{
  "num_hidden_layers": 15,
  "hidden_size": 192,
  "n_experts": 16,
  "experts_per_token": 2,
  "d_expert": 224,
  "d_shared_expert": 0,
  "hidden_act": "reglu",
  "moe_layers": [1, 2, 3, 4, 5, 6, 7, 8, 9, 10, 11, 12, 13, 14],
  "router_score": "softmax",
  "normalize_top_k": false,
  "routed_scale": 1.0,
  "balance_loss": 0.00212,
  "balance_bias": false,
  "init_std_router": 0.0212,
  "lr_router": 0.000267,
  "vocab_size": 32000,
  "norm": "rmsnorm",
  "norm_eps": 1e-05,
  "tie_word_embeddings": false,
  "optimizer": "muon_variant",
  "learning_rate": 0.00734,
  "beta1": 0.9,
  "batch_tokens": [16384, 32768, 49152],
  "max_seq_len": 2048,
  "train_tokens": 299900000,
  "max_steps": 9931,
  "dataset": "wikipedia_en"
}
Below are experts of layer 5 (counted from 0) of a mixture-of-experts language model. Rows are named router (the router's row for the expert), down (a neuron's output weights, with its number) and show model dimensions 64-127. Each number is 128 + 32 x the weight over its row's rms, rounded and kept within 0 to 255. Numbers have three digits each.
After each expert's rows: "comes before" lists some tokens at least twice as common just after its tokens as in all text. This comes from a sample of Wikipedia text that the model never trained on. Tokens count by the router's weight.

# expert 15
router:122181134132171131087066126104120092156120112118084085153170134125109136109172172069085169137111131120142119127098177097159074105195091126143120132158122142109125171130056157155132147109149155
down0:129131142138177175180122146070108123183108171095130162130089126108128171105132179092153139127170104132132144133101110205118128215144116110081174082115104127091112051118134129104108087099104119
down1:117174085147071096122092092144087138113104141111100190182146140183093207119134148124164194103111087162154112099102134140123098117136145129070103118095150164125143078166117114111123133125145136
down2:154103131111169098118129158105134099145117131129125076155224112059128173104161129109107088093115111092092070153129141175119126146140138098134207131108111094054119115101150129188132206192059135
down3:102150111135081115135179137156150129070095137208142077124076089176066199118099148122175099122160163092137129127120147153098061115097104099108115114120066128122127009110112055094098097178122121
down4:135159120100132146164045121156137125123076149150104132107115129143155145079098053090123086109087181142142152100147100118137169027146150070116071072129114114079180112116098121175139124116130172
down5:096131082189152042249130109150144122122132090124112112113132117121143161107094107160094129164123143192163163099156133177071126143145183155135126144161091187135096150072127049166129191137149069
down6:130086125054183124154164153117110163148102110110145110137124139161076058096151095172085129120100082090149074146165127161110107067140108071102118164169178133106101138128142101122161097100126196
down7:184105154104119149095141095108154160068135153101108141133141150116109191122141111143118159078127119118132141160120108105087122151064106099160114177139159103124122135088071177143108172097114132
down8:080145100123183166102169159097120140108113108110090196097110099148077086064112163082113095121117110149156109113110102104120143181051066169185145101094138110072140115171129083131120137156182120
down9:125163203092119105093126117194098120142163160180178141155094124119209100158237127103083111083083130084125170133167099097113142138156118101173116104116082128106198137039067089127102149120119125
down10:145107156129096168119136175098110159142103143142121103175137131136121202160159126117151131104087170158113105095096166118092129106189110095196110114154119113094094123127176130165128111201134134
down11:165070142116127077099141097112156162107107126108074123142127153138120170086116049152131133131103180114129150114182147148107150157204143150135058145063123123086184099122143101103096068129137148
down12:151103151130092120121133114197140112153156147174120045120095103125111138129136124113129071133103109110121140112147153137105132116196080103149170118176067127107138060140124109069147068064126140
down13:107132149150156116124120081133104158141131139150150135123126145145126152107116118130167103146218142144069167151060137147108053158178108105099186169119053129086066158157132134115132166189142097
down14:099113214119106153088122153073158143090112119142111122096127179145155098061190085104101128151150123168125112154094064100109158161151072084134165111114195106192126115123163137125127156063185198
down15:126154120139216189130142105096144119142219135096123152143110136152091111116109174045157143098149140139157159199122150144060110102112142093155066191085071112139129127109167107163122129100111129
down16:181132170117141119110107069138160174126128108143079147143165140095100203156101132108094105115150121136104049163072156135148139085110123142170116131102142129138093079119146128153106159137139151
down17:104123171132129119143071100131082095100173142149123140192101173122152145108130133086088102122146080128120103138104111157130123106103159073140120108118163191155146131134088128094100168116140141
down18:145128112086129168192125102196114084144124148125109071144091113145133083108128132100118133133186169136120140112085166163149163157113169113084181118113120196119168168146107156092183109085175189
down19:117099162096147096125107144120107101145088153175112153098091153090128153159182081056139130154138140091136134113161141154051163121169099143164099129098164107067059077100102104120175115109216183
comes before: " of", ".", ",", "s", " in", " and"

# expert 0
router:069112155063129160134120099071167138134116114088099114151126142063152106169101117128141130145143081132164143121208138099090176132120093096143084160130090111146155135060107101147125116136134112
down0:125054194146126094042068227092124166139132138142131130120125105155122206084085114120138147126095148108106148144156130142108125124159132054119171135103086159127129167132102146142120149176120107
down1:150137184167073120170166168145139100128129121079157170098104088096162120156120132187092153154168141152164171166115118153117110100151110063142054134112091127128141164077063074169095151126129115
down2:067117145160102075090155154148121109151111120095139084156114124086153165048123138134145117158153107107163086162170159116079127121122103182120132112109129129067132178147129106115067172117204122
down3:152136106081151121149102143091032099167118193080131233117111151084128121143128125158127140085089153156136199113162176133133094177095133130102117076157111143134150158078098109139120161096100097
down4:116125155090178122157190120163134154123138117132069128119117120122174174121147123167122101105105176185131124148094134142092115166209179132109094133178142131111168117147144097104199135143158101
down5:164099135115144126160147156110120102087099137139125160210160108127093106098095162072142143202089117112073149110179101111107105095084109149130168183152120050129073125145121131114125158133082081
down6:188160120131075068124064097164083197155165166120177093119140111134101087132133193159029098153163155124135126120101150134099158052068130167139120116071127163184136150092179115156120113121149141
down7:128142130101071099120143154130056130114074196156132128184118090113043139170075117113134115081102132079097066086094152161145076105107140128138141113123158152157169141124113095164179109125096142
down8:137081118161143142118144163035133137124132146145088102185126150134109127209104105118115145129095154127136126154086112112100135108126119124113205114106122111184091144127143134126114123146194124
down9:087146133136139122207112158176136194180158057131135142172154114091115095131138100125131106119114169158126095136158096139153074158127139183149113092123176074143159145157154148084090077163090104
down10:135101143140200114093138178180147155147116079121124112133138130126090213180151176131125140121134126109129148125156117100128091120079092108156136126092199157181172104080158104168177134121199144
down11:093123163091078135136179071155161121128155189156064157158124109151102208134123086099161167133111101088078134154101134130158115085102036143180187164095113056124191179134113198164180175113136164
down12:211130142125102163074138112170096143140149093130110090061158110158062156080181116170098081142144135107105164121109131130197126135088123094103138103165167160119110193180138124157088103193087131
down13:102042102082116180179164130103149137131164099105085101102148097118155168096103127152160138107154134110105130116186072070088187098091135111176107134128166101095139149137138151167186149136111118
down14:159143137090138183204143074154090111171085097176113123033156109171141097087138122171141119060089147114086105147120101092116180102131164081105098121112109072175134141084098088146174141159123140
down15:165120191083154142111151170087076048074151148060058117152070139098088111116180136112129187084052171196126127099093057136181076135147129180080149152165121114121109154086128149100114176099126131
down16:106156176060103115116087135089100110158108116091143138168107072095102212099067198124128145098094121149142072093112110125097121182124105088174106114107169122099174141113144150126086108141157149
down17:176121160115123121112164169181126128137138166129134185148110114133155121149060118118122164060065109136081138111081126117131128132117108161127154106084096198115128129133136129108211143086117180
down18:106051092121121134132136110142110091134152111107116118160111152124054134188089130143101118080083121118113134098116177115132114171047167126146126116155174111072100119113139100081118106158083093
down19:150122132092160154202126125078135141107139080085140139157082143097095137113139132078134104129099150066175164143124137153151136074103122111091079099159145156190049111155132108075173181149070165
comes before: ".", ",", "'", " (", ")", " States"

# expert 12
router:091124165136146134138112138172133115096089128107117182100126110191131115134145110084128121108160108163180115160134132151131137131171127167138216146141132119113148166116132119118113135069077098
down4:147095123126069147120131188130158148158135195104169110112120102113112156167128150138108147112157147148144169170067132071134138137109127122088158087132246163134114124149177116107085080124116102
down5:174100119103174117094148101117102105106106145147103115091160098123132103131110155110138183128136121124194116194141132163127125114123143154126120134144177179129130192047122079123093139148093094
down6:180130132083132143136068167115121132132101124116179118143195080152143147077103116173172112104139093141125132109142122156135206133158060110120120136106170132118148096172096120141109169136067125
down7:219113106134068167129109180091124156139108113100174162131170097173115106133169136158159087068155115180084150158120108132085112139072089067124135138163178151152106173140090058120126105136121086
down8:108138141138139137142134125173121106169151175098127134099174135214162129108057144137122163112114160143124093121157109135170139056160119123055176126045128132144098097106101131167114126087144111
down9:114126117169116183135139145133107172147118111142099126106122119098157107156090105217083117208138081128114152110134135087144108127146094103152163135167172114087150121162182128138099143105128118
down10:139186070124128153103114099157130059137088122169108155182093139149159130127135156138103077079117171148143109136123118132163085131162178138087097162099112094141116151096110140189173123181138139
down11:151161054133174094147152111100151179153115120187168114165125145089156100198119123133191199095084180152135087096123167141122103157158136122196126095095166167140157080189117154136153148097127139
down12:174149120202149161153085139144127168158130105125198161164150141088113150082145063123067164187119149106171125154161150113109138138082092110226142100093129131078133119028094141113122122149174147
down13:166078097110112148160137137150145168145136094145138173134116112127082113127131132136154149116192103118145135187111090038135141089161176121060139121121067053118102122079114136121133070173160136
down14:106141166136134128165132039176121129143115132152134187166046115082086127071133096101171125159135158090116131110112111137168147132163174130131159136158163160151088099090136103154159149162129118
down15:137154177120147144094097128082121154106191169117141155081138087142075191119173168101147105129134094107079095193121080110120098173119101095137191135123107149167132098156086140140147127100102162
down16:132199129112089126128166124163197121091155127168188144211142127097168154121095145170130084121125177132103078134105063095081153102143114093085103112139168186130103170134168130112107130102124079
down17:109162151170087163046095114105132125116068126114114071155129105081089075124110126136143044105065081142132108138134200171159123130066142150149130126157116112145104083191101164136161109140122085
down18:138144108100129156174118187092167179155117126169142099139081120171109096111117112126193106133129139109147132150110084082040119151135110106112105093066126117104089137111130116149091117140107098
down19:095119110118130095089082166088170197116095135160135122141120132168088060105149091125095156130172198181136121154069121185126120087067103118102112177140131154098122129180191121121127128128090114
down20:078117094128082099131124081164085107132132109088052053108112135135127151176129192151143113100148098082177109130135087131118080152104154164171090107133172097144203180123055140092121053166117121
down21:153117072130128118120141165128147121175120112126159120076143166064091148134134106148100089091134087107129119122154127156112124138115082157117151060159137079085121165158066083079086183145107163
down22:209109138120108166114160118172131143133131090152111121151089136160147086144092168181114141097098026113099096165128111110125195084137164108090153157126108126121132179123109114067124195172141165
down23:192136152165118098085106181121120117096118115117122119128125139187116106086151162155111129173121124158135169167104127133142128112162126137140165122101127160079133112161163183099170088137076145
comes before: " the", " a", " his", " he", " an", " it"

# expert 4
router:119128087127114218150104100142162085088089159135087121130077154079171078087088174155111097086124152135097138069156185201190136132130128171163079091091163131143128140108130180054102063172061079
down0:105144146129114089146098144150183111204061154131161138146170108091107131136096211088091147058101126152148137123182178168094123130135082129125152156114146111174151167116194125119105097106163171
down1:164172181137155113205099118141115079149136128101103203102194176130149146062113099122109092165123122108128143117132113074131104072101191138127101115125173126099171113111116084154062124079162159
down2:139099124139144147100067181146129157145039167102121135105057100087113152077130106157110128157074113120124126210104124125122127096159147179179144140060141181097149072125165128117107130136139099
down3:165130080193104143196108138148127182149119143193102151109138144089156169054147125118097054120108144150141095201136125119131147173060145130064139168137140088136162155132101124116081135132117149
down4:131188135125136097117124137122090152063102162135128096086136151123135128143118103169204076133207134113091147088078151138097126135153109112123126100149088133145144132138184147163124091100134162
down5:130149098143108098167178144102169198125169097140081060118144133118064139075121070118120113093140163117149097122127164146146113088131119134132179176192149095115087073092147159073133159144164078
down6:132175141142130185135099140097155113146085141184136108142099121173153108142155154113124101180153097156117181094139126110142103119088190107114081078140108137145144125170124129107096128133096114
down7:138125130124109106148175112075144144064147130100153162127107139202109110178060151137162121152078100135127115116101084062132135097086137156184113130140040119154089135182099076136180150187108087
down8:145105117222130129153120010086142090126085137120153137114125170078088094113200125102131139120125071102162132093085127086160081153112135100107118081076125111109087073122137141188148092135125134
down9:123162134155149130157136102150161105127096087113112097134183146046171127120137080114158072107108146098094148153134164142137147188157131097184155149098145177126101146087091171117082137126155105
down10:155113095065159085182122150153150156112163164109124135104129163096096119130127159136153122162163084141135121118112178085090044084133097121115149175158121157121131127117216072152194102162150179
down11:117074059109128157118095158091154080119122151145141131176137129150204192149135124114085104080080148156060075182138117123107112151152114110100123127148092090180083122113109146097116109103137126
down12:135119136081098051149173123161166148176143106152120102135080143129116100110154143135114148155049118130065107119149097126139166141110156195115152138179119162160108169131112127065160133101123117
down13:107135106110086114098115122138100137151157125082095085162137173124117103108144107166143065159120140093078173076133093138125124166175083128098166091137177093126151183084110127136056173133128146
down14:057111111153160163110167166143114111099113120122118131082088113173139141134130146082097137142139128112124128130133119145189118197141090127159114100138146110124105095186117095083135165097144072
down15:088121123124129128166095090139151138055142118145171142132135132160128096152101133142086067124086171148037072069146102112082128115124177147082188139129070136114138090098149116119163130119119157
down16:121144158155118071132159130108099103137113045101137107122165106136130070136124107108106132146151154134101114152108130167120130152110151216129138195152092124098106107107094182059144063159129093
down17:119188135151137144131103076127114098070170174160041141127127175122138203152095094114120101129119188133122141133161119107143116130154090150072108052167170102117167123139145176096133140158081128
down18:152109142107037153145144202139153159101125145075138141144139183107115124098191104060140193083117081144117175076132099107127159190140124138106137082098106158126099107168141081161157137096119139
down19:084141147095096072121157105133104127076177099096097109116149145119096139127094099157146136108073100119106106102176162137118106112124155116046071118187123152156117111135150099126089122101105099
comes before: "s", " to", ".", " was", "'", " is"

# expert 6
router:108146095145129116176169125183132169115175127104140125113105052075155116150134170111107106189103131081128147109166174156114129155145142081068113094131071172125110108134139189136156132148135048
down4:067171137072136151116071108156119128147111134152146062081130096111124080083068145149095103108116104168084090106088158064161160187180169123082103099142103107156114101120157140115060126080134087
down5:198159116207115166135138139130123080116134136154125165125094165139092144122086110109161097117094080187119085101122120165139162123085061108117092159143122133088111120160165148159125113103063128
down6:111122130088135163124066091108167125133066153028144150124123119114077107108115108137112126215193121154104100134146157120119191133104107112220159108122086088142094137172147132121165125089063154
down7:111121158173129137146121140167075110107102104163072155195117125098123195058168086103151140157201130106088132125148136096155131112130110096177141176174169126053056054129129120107092146067155161
down8:135120089125105123072132129159169124111149117161107100095081170135112080074121130153156063048167120120082139157095141132134151129125098196119142118091142150185063123157167109081138098108122108
down9:124122099134097134155102133201146101140117133152099118110101120092106123059173109165142135130105193135152112126130071212170139156151064097098083187116127131145113174074097104099175127121137137
down10:142115117138154107102153167120114164143076148103109124141124090147110076142140107146175106145135142156109109161138099180105078130028166149109129114146141125157115105080115085121145110130153170
down11:090139131085165066144179113085104135136158200161124152158184117125155134151096087161124129072105136095176107150043117141140124087100172114146112082106115107104095164123126097112119172133167145
down12:133133134160113120174138166143084189108076128113170068164157113178062128117198123126154170130123095154137129101042082174155134039120127116160142066088183132108094040104148121160103061128144155
down13:130137100190105100124117148179088113116117131115151147141128161141154154116128116124140086120136157068130164104123095074219187156151053097137187112144170149097139075146086205074070157117119117
down14:116085188128135131125093139155074117116107121125075119101074136085110139154167133151139149123128134106129138165108114136148140154167150154153134211133128125221172141115107124102190102110123140
down15:098135095088152117076071130152128182150078124112110168091108136113135126088108115087159164102101136121106158102063147105108164171174131116120144119132172157106177100127131094155128085132058180
down16:125178174182125158125145129152110138121087096134155119170158090152173118160193138096145124090192067133165085146143152159122146106138180148106137142157118131118145101118109142150137117156164157
down17:208070180101141125093121085090099192131160188131179060122086114153144169100096144122110167096143115077123129148123094112145109120082161137122167163054108099133096143123125150137112114109162152
down18:119122164091147105191157180130152143086115136109103098075155121129182067101131141194217135138073114158105066117083071145149143148103107136163133048096165062120166101088085134069112087157076086
down19:106151066119079138146162125180197076110135139108116213104069127132108136100060169120112114087171127056139191087093186124134141110125077113155116097124114161164132185086101168058179101155106171
down20:130158152062149152067139108144173081139134166103132120086112088138161122086147131145107157158181070170165206128084145165148169145106142126162132137147182081118085130067130132118144108139133086
down21:160094110139136134159163096131107126095125141135115161148147126122185137104078099169163149154080121171113129152134111124156127087122148097106122099093076165118116121131155148103168098143136110
down22:121095151082112121150120166083119089127116131092189128130143141151162066133066171134136136129117131175143152135127133094186143118089181146149098128143211105097120137099175115112170111062149112
down23:122113084112178165116170126126144090163166158102144085108105178122096209129128139131101123123097075164108167168125099156166105095132183187137134162173140128071118155077142129103076099134131205
comes before: "\n", " ", " 0", " 1", " 2", " —"

# expert 8
router:168170126084109165125189126086163126187143131168176088148181122098096137131102142147104159201088125169165167122078173157155127189177133186098077167082181115168102125119189062128194076155172154
down4:143116154086125162126138109145179136108178100159137132114121058124112137156185077117052118063110123090075180102145124148122108163105117140111114128087110156151130191133135116148116146089116143
down5:122138180149165135148090131179084121156078103144117111166060098180079155102072134079070138131130149170188120157101156120155105140112128163138099165136126115174064148123070103135117148046134130
down6:176089121094158189130150125124127153126094148129134158092122162115124179097156150140133157157154117109133065090133123150107129133122100117114193139113121094116133150118178161141091134144142102
down7:118118101120114145084146101108174085062142098137187094113127113164107108124168114135113142156124121090115140122053125151118155187125131103123081140052156160143051090079096131112178134142181130
down8:108138131116046186134137137131170156147176104169114116127140137125111133179101114141155139089151122174121129175162125097155160079116080148080187137086097132127138098185110139134149130092115122
down9:145150138191112144151077102123171160126083106102146109152140136019119152100135149103147119134169119139113149139165136123131090166138136147151107161189093159184114122070097085200112086129148104
down10:087131143124130101158165111054148196141124134103108129169129129107144126120113099100210086112135127136120143135154147136141095116193128166134155147164117087053154163129135168143110167134147177
down11:147130120083154118107090045118108126154119155096126186115170111133194173178155116112173071141149135128146192088144174088141141091147164148098183166118138070161088101074109102126100156138134140
down12:154177108138132092143108052125111092123149111124122115145118175121125062121071103121144112212093124179114120144120161176141098141135159122167172043159109094079121089093112094115100103144098107
down13:123109121088092127053108134153152047154149148102093117176069167090231102110169085168116107111108097142145098098141126156180191045138145111088167117150090137123181135115092132100160102146126180
down14:143161083075122114205132129164162140105105148123127181120083151181140124105120123122181140149143177171173190102046096111107149101137088092126168204066202146094107112106138141097144092155132134
down15:106124154155173133035152142079096156101124130119135117074091069104064126171124179114115133192143152110121185134128099106155134114107172178151119141086122178159120081154172147156131089066095076
down16:166156121149081159095188134146129188130116151140129130134098114148153158109171148176087139096152107169167156133061162195162152192164156133085085112083130144151131100133117130131117095123128123
down17:128110135148116092126135074104164110131124104091103099103182163123035141107136118124125159080129071095165090143118082173138134169149123150087130141132116068081170154188143132142146152120078118
down18:152108091090084101110126109117167137138120121212191111118100142078134119151115094119115174191121144128150156121099090149122138116153128178104030085133138097186134143155176102157055136216167142
down19:137142137149051085061076140176085123158119135174063099130113119107128086087072146081123148100130125182136117167125166152157121113151128143072151138145163189117118095170125170102121127136064141
down20:150105087103169132130153110151104187177142148097110073100110142120166161109150075090063134092156140111155121172129073074073152116154047098182170134162114152137100166122134122190088145089095091
down21:161106159141116086112114178162170069103098092133120082102135128094128165069114134140127126121136140141123149192112099100178167127154177155128095135132145122102083116093119121156075156114133096
down22:124148179153101126169100128091130118115087138115103121138078148142133119140119147123108115137223174207160089122137102131157098196149060116141114143180103109113099094124110080080100176105151116
down23:155099099122135176156172083153123073121102119168123155167116157121148148123136108110193152158103105150100110099137162090101146119160119092150199121120145131052135111129137189083081084096135147
comes before: "\n", " |", "|", " The", " He", " In"

# expert 3
router:118074158105176105134191115091132161052140050080159147125141084093134092129156144077072091093185138146093111185098116187177097153102180090098119116147144097121079149164099128184112145127125073
down0:071143166119117166164089108123112141125125132149111089162138103032160103133109147180184171124108138142133141205116158151141084144124140112129144118105198161167128112104155069137142108149113087
down1:078144144186130105106192135164177144161136212180102152093148150075113164107155063100170062144162172129170112112085187140174142106125116145124145187114091145158138165184116144096131130148161088
down2:112111181151089176160113210140187078138108137135140095126150093136133117085093098160129157122106119065072096121086119135130087108140151063102119128175151135072129086188136180124036104068153186
down3:142119133135119143150106128138132175140118093204106165122083118129178085180164164163157119106105109084157160150093123122110080085130158081156064082126173115125128099150186143125126125124124153
down4:160168114131147169113135147089089073114139148153172124108112093116108102158148088152116118162093118120089131113083168083179178121091091126120128082097114119089078209168146147090101158084099127
down5:137149068126124198176082083115190164161165073057119074131170141111071198076133110140135113071041130148149134128134127175128156155082106117146103127123055120047119109128112171078126184091157150
down6:138126146090082125130194116151123192142056156160101136162140131103119117107139122038130116113081187133103134146105147143146158185156115043225129184100131115176132181091152115093128108075183132
down7:025138138120152162105127085119125102193091115185136189093126132121147104179122131180145121150173172154137103172139079111184159118127122123123079133089122151141114137153182127106145116062068161
down8:131121113107108128125098099127165115124119115096103145167113149132145051055081116106129133130140163049129150208120168136092146105149116115198101143138124098171173134182083154098124092161158145
down9:199173113127077131138122142105152102129170127149080172122084158114093177123117162094187098113180204148110134106182161081099102107121102174140115092127059121059171094071189124097158156160088135
down10:101095124105109136187125146168106164120099120101169098127111102165127142106171171093158105131161148117113140130147220115167098137110133095163130121140110177132133158112158130065171109155190125
down11:108163142147182203094162082113129123138149135118100099173186176142140098154146097158101122107143136122074138110143177108087142163087144166090099097096108151162127162138149119051142116137115129
down12:145119136098104110144138135057147193109106064151155118037120090114154105158087141171087118064129169154104086173166145112089168104175136115156124103189175153072098102117135172171163103132088156
down13:172198173118105122192142110176107072135108155112115175087088142128051134174107136155081090147118124071127128150153106117110123148112088181147136158123177111081186134155086096167099079115138127
down14:148118056096118151129096127141145067157163165142067130158147107122117131137142096128151083117069112165104127143186132122145110105131112055101110134142127114151093077113083172077136103168147135
down15:123048111141158108213120104121133181085120096142135169087153181117144179139137189134120125100133079102129109080139109098119132144125091164153155162164157167194144097119136133051094127175169130
down16:126148144159075094151145088104119120086040145122154196101127131186108152120124161170101151158113055096093150151095147141162113116157092141168160203150103164094137175134143100162124161101118141
down17:129094150117124105160152144121095106094100108114154116144120125125132090136137103125097142088158159129105094048172141163122175129169116149133137097109136110124133217069155122135156162140117165
down18:136139133102134095123085165118190138133131150113162147188133157081127105167133123143076231119129136128088178178111084072087132172130118176145141162115155161117118093157131097058140121078135080
down19:158152092122142173094057084149083076192103133093130132143116171129118125124107096130088074098137107210160087055146166076162138164117095166162074148119139167098110140110123167138108140165105132
comes before: "|", "\n", "==", "-", "The", "==="

# expert 11
router:129096092131114133138144120130110069089114161165157131144112072125161113158084118130162153104108173128157081124090148138129099174075165158097151125100081134123113104155116123091151141149125121
down4:108094147084111143068052159148133102165105149156065108116124111179119147179153073119149061170136151149101132125130084088104058167130135110176123079153104129183114121168163094100107124152129098
down5:079097063147118133172165113113212074075119115157153139184146131113101086202128156116099152116162121162129165191175210106172131135125116148175160091120140129092089130189178090100140122117118109
down6:119133067098064130119124075135075105094094143165141171125124123105127108170149122124179123117180116179192154127106080095173155124106069156161059080140119148168175107135190180110195066129081127
down7:123128122096163128165096096114158170108138116103110135108161123093099155167133116112096136109143108138199150097120136164095101060114110121123073101119114111123128139091121116105056100084102146
down8:141156166102170105128124112149146191088104139135134091131132164126171126157102125162153200076128176097116194078183102098093109162114143160139150107114068093160100075093110163081124173100094159
down9:108166129157115104151095094081136094112104158140142133138126162104099101157152091175171139128043116092153100166119152114169098149136139067141102137105117121147124132123092157141174082171125185
down10:127152140105111191082045123111103144148084122168092134146140160132105136121118105121159116135108183123182184122153182154133074061172149084125155149068111190107070109109154144171078138128180180
down11:099147130089121118152170082154137074164141191163036151157100141161129137142121071109086148106122098145130132118095122144107076111118166080094166120117162133140105175076058092139082131133137168
down12:122112086195080156084094161069141106170098127123067142099137097091084156172118135124129135124144161167093128134159122137097112139149095072177126098106071101107160107132149137104186075124136195
down13:149130158133196106130134126094134098107166168093124112052097186106088126112129069131164135101055167135156117154125101132104093126126126120129130134095088122141124125184156117123137090161110089
down14:139139165153197170126166210118172178120130149126128120146136148151099143112150079121174114176113079155133123128142094051133092098195090087179114106132118146152099131116165128175161147101132141
down15:129175116163137091102114127077113161129116050180127156142155132125137156109089131181086107130090100120076108174161128181134131168130082123102144169117133172177076121118137154107168157128111157
down16:143113083104147096128085131133063035122082174144119133136107149144092142088120147123170111058128148116163169137162178092134163086109119171180083072129159075137122137125120168124125133105156096
down17:170119191111162130185144125095098147142126087139131119101142114184071184143183146100156109167091119205159151115055072092156097124088134101138164204122135120076150132104102065162110111181125162
down18:138132138136101095131206145078057146106131078126163089116149126107026119171177157071129121143113086163138138121176097120184145112130138160168163084131106106117132151115108117138048129216176091
down19:124092095103128148145167090148156087187126126144162091128166141091132125115112133111088161155199113137170057081106115148104108152164088138194153121147158083180153122176133144180088115115160082
down20:105133157130092188120200110128123134184130128184175119170171135135185154157093132105163144126174079115141073158118121123110080156154117147070119121115102100116161126102072155111116096159128101
down21:167178118127139109160184135154088097139111131128131143182121154098154136155100149112077136090126130133115206140155144105131101118117184145162137099218072104152187075104134119128072145167170138
down22:138084080140145091124116125141152143173154089150176128157204094152140122138110110069131095091133124139160157187181181132081148162117136139176136117113134144120114102108022078087146118148147101
down23:183160168092167126110166108100138103089106139123175128132110113086164086088121115190077106127093155153155111195093098126112119145129158190167144137171095109153196166084152077108128126200100082
comes before: " |", "th", ";", " \"", " -", " June"

# expert 2
router:140129144168101120154134172113139098190177133152124093058103154078135135119142126140089095178090139181115140121119223122098152138080114125157101111105167155163102125108150120160103055068104142
down0:152146124098117133111129202124135171150114127114189134147127155065118091113097133070107117141089045173104099132103119117185137118105129113092075132068195098147168122112086099081097101139175106
down1:117089165136105133138129053165108185148167149071176168096121130135126129193120075182092123075062127147095103111090133080117102126114094133122129071090176176175142082166134099138158162175090151
down2:084128119091070159142089087129137083118099155179153183075127097160142136129111196159144110138086108109136148169054189100173091129108134191088133109129126154176177062151139145158136193089078108
down3:142170120107123138109127168123133131186133142076130068150129153159156132110108136135152115083111157112120074115051194107136186146153077179160098157108104163130085131099075134142185126142169126
down4:080134114157090159140095136072121111100112185151119147127127119107128157109116156183153145133150181070118104108088115137110156104184105082082153131143178110201156155170133180123155130184147138
down5:132143183087134129063154161096185098124135098150121092104131152149135157129124113088100114152140151122149083128122162149127118123088095165110137132176150032156103088161132226144126090122125211
down6:157138091148104131134186140121171102175182127163161166181171169128069125171171162148143147150191108153081125085135186086153111102082201103134121140195151165174182110151194183168167111119126084
down7:154135136207164110113183110092092129090114148158113159177083106070126128159110118088164110131097130135128088109133122145133120131100122092155102153079063128131126103132147118167169105113166167
down8:115134147156115074164115058128080122149109139141132182150099112185153149146152158136121122134188084114181128139083140092128083110216161187169112119081120144190185172075109085123132083188144132
down9:139132148125092181144100154112134220104174172072077145165157132096164112113166075167080124129216132111108115113138115111144120149095154118110126198118053137115113120142121167122187148157123078
down10:115201131101128130175152084184153111100157115142117141157135061052082106083183123116163171106092096123073090124139106077137173111105141187178152088190197118154171129135124089179088137141094137
down11:136101091135100152120170170128101131070144112121117161162157125125116143132183128160205131120067177129077176132138124146138156182107150104129065137111163130118100081120200102076089169064175105
down12:115142132090111163092158081059114122131118097143128136122162127102134101170110153097149105151130185174100158137113118166191110184115099111116134140184082000097156066149135088134115134230136115
down13:109235160105091102139123096129072061108158105052149124101140155116095127111180132178062164138175125118082124141202099074080129137127161150079120108071119111118097185130117121186103164125143108
down14:148118154135130134097128086161129109165183149118122114139153138119188166172125170106098102144095114147087106164186091128139127160111098174116166090128110133130162112103114160135114159138109099
down15:084061098117111106141083121100033168141123131125121124157174126152098151173058126116178186155112161105100125187131119131149131173133123119116099183156177150120150162099105063109155107159117128
down16:138159126139111142117166135132146109040122183102117091056071122135118149093152162161120109124119151120140161146099112115147172082152160122097134117133138092112090163124088154136085099086081147
down17:180092167178125145136127123140124142175158132111131089109117079069079150101148129129135107127097100096120102168106147079055111115088055124144124128050147172193139073063147140112110117126099157
down18:105118144131163097106166122136141068079098186129090175110147126133146179149096188063132145107118149098206156085111166157143175172092133136132137066154141134130124136051096125146084118111065118
down19:140153100150147126175131128153096084132146079146167114139154127099140098135103102177113092048180105156181129141126113126150091133087114115115100136103187116138109075113072136147197189131100162
comes before: " |", ",", ".", " and", " in", " ("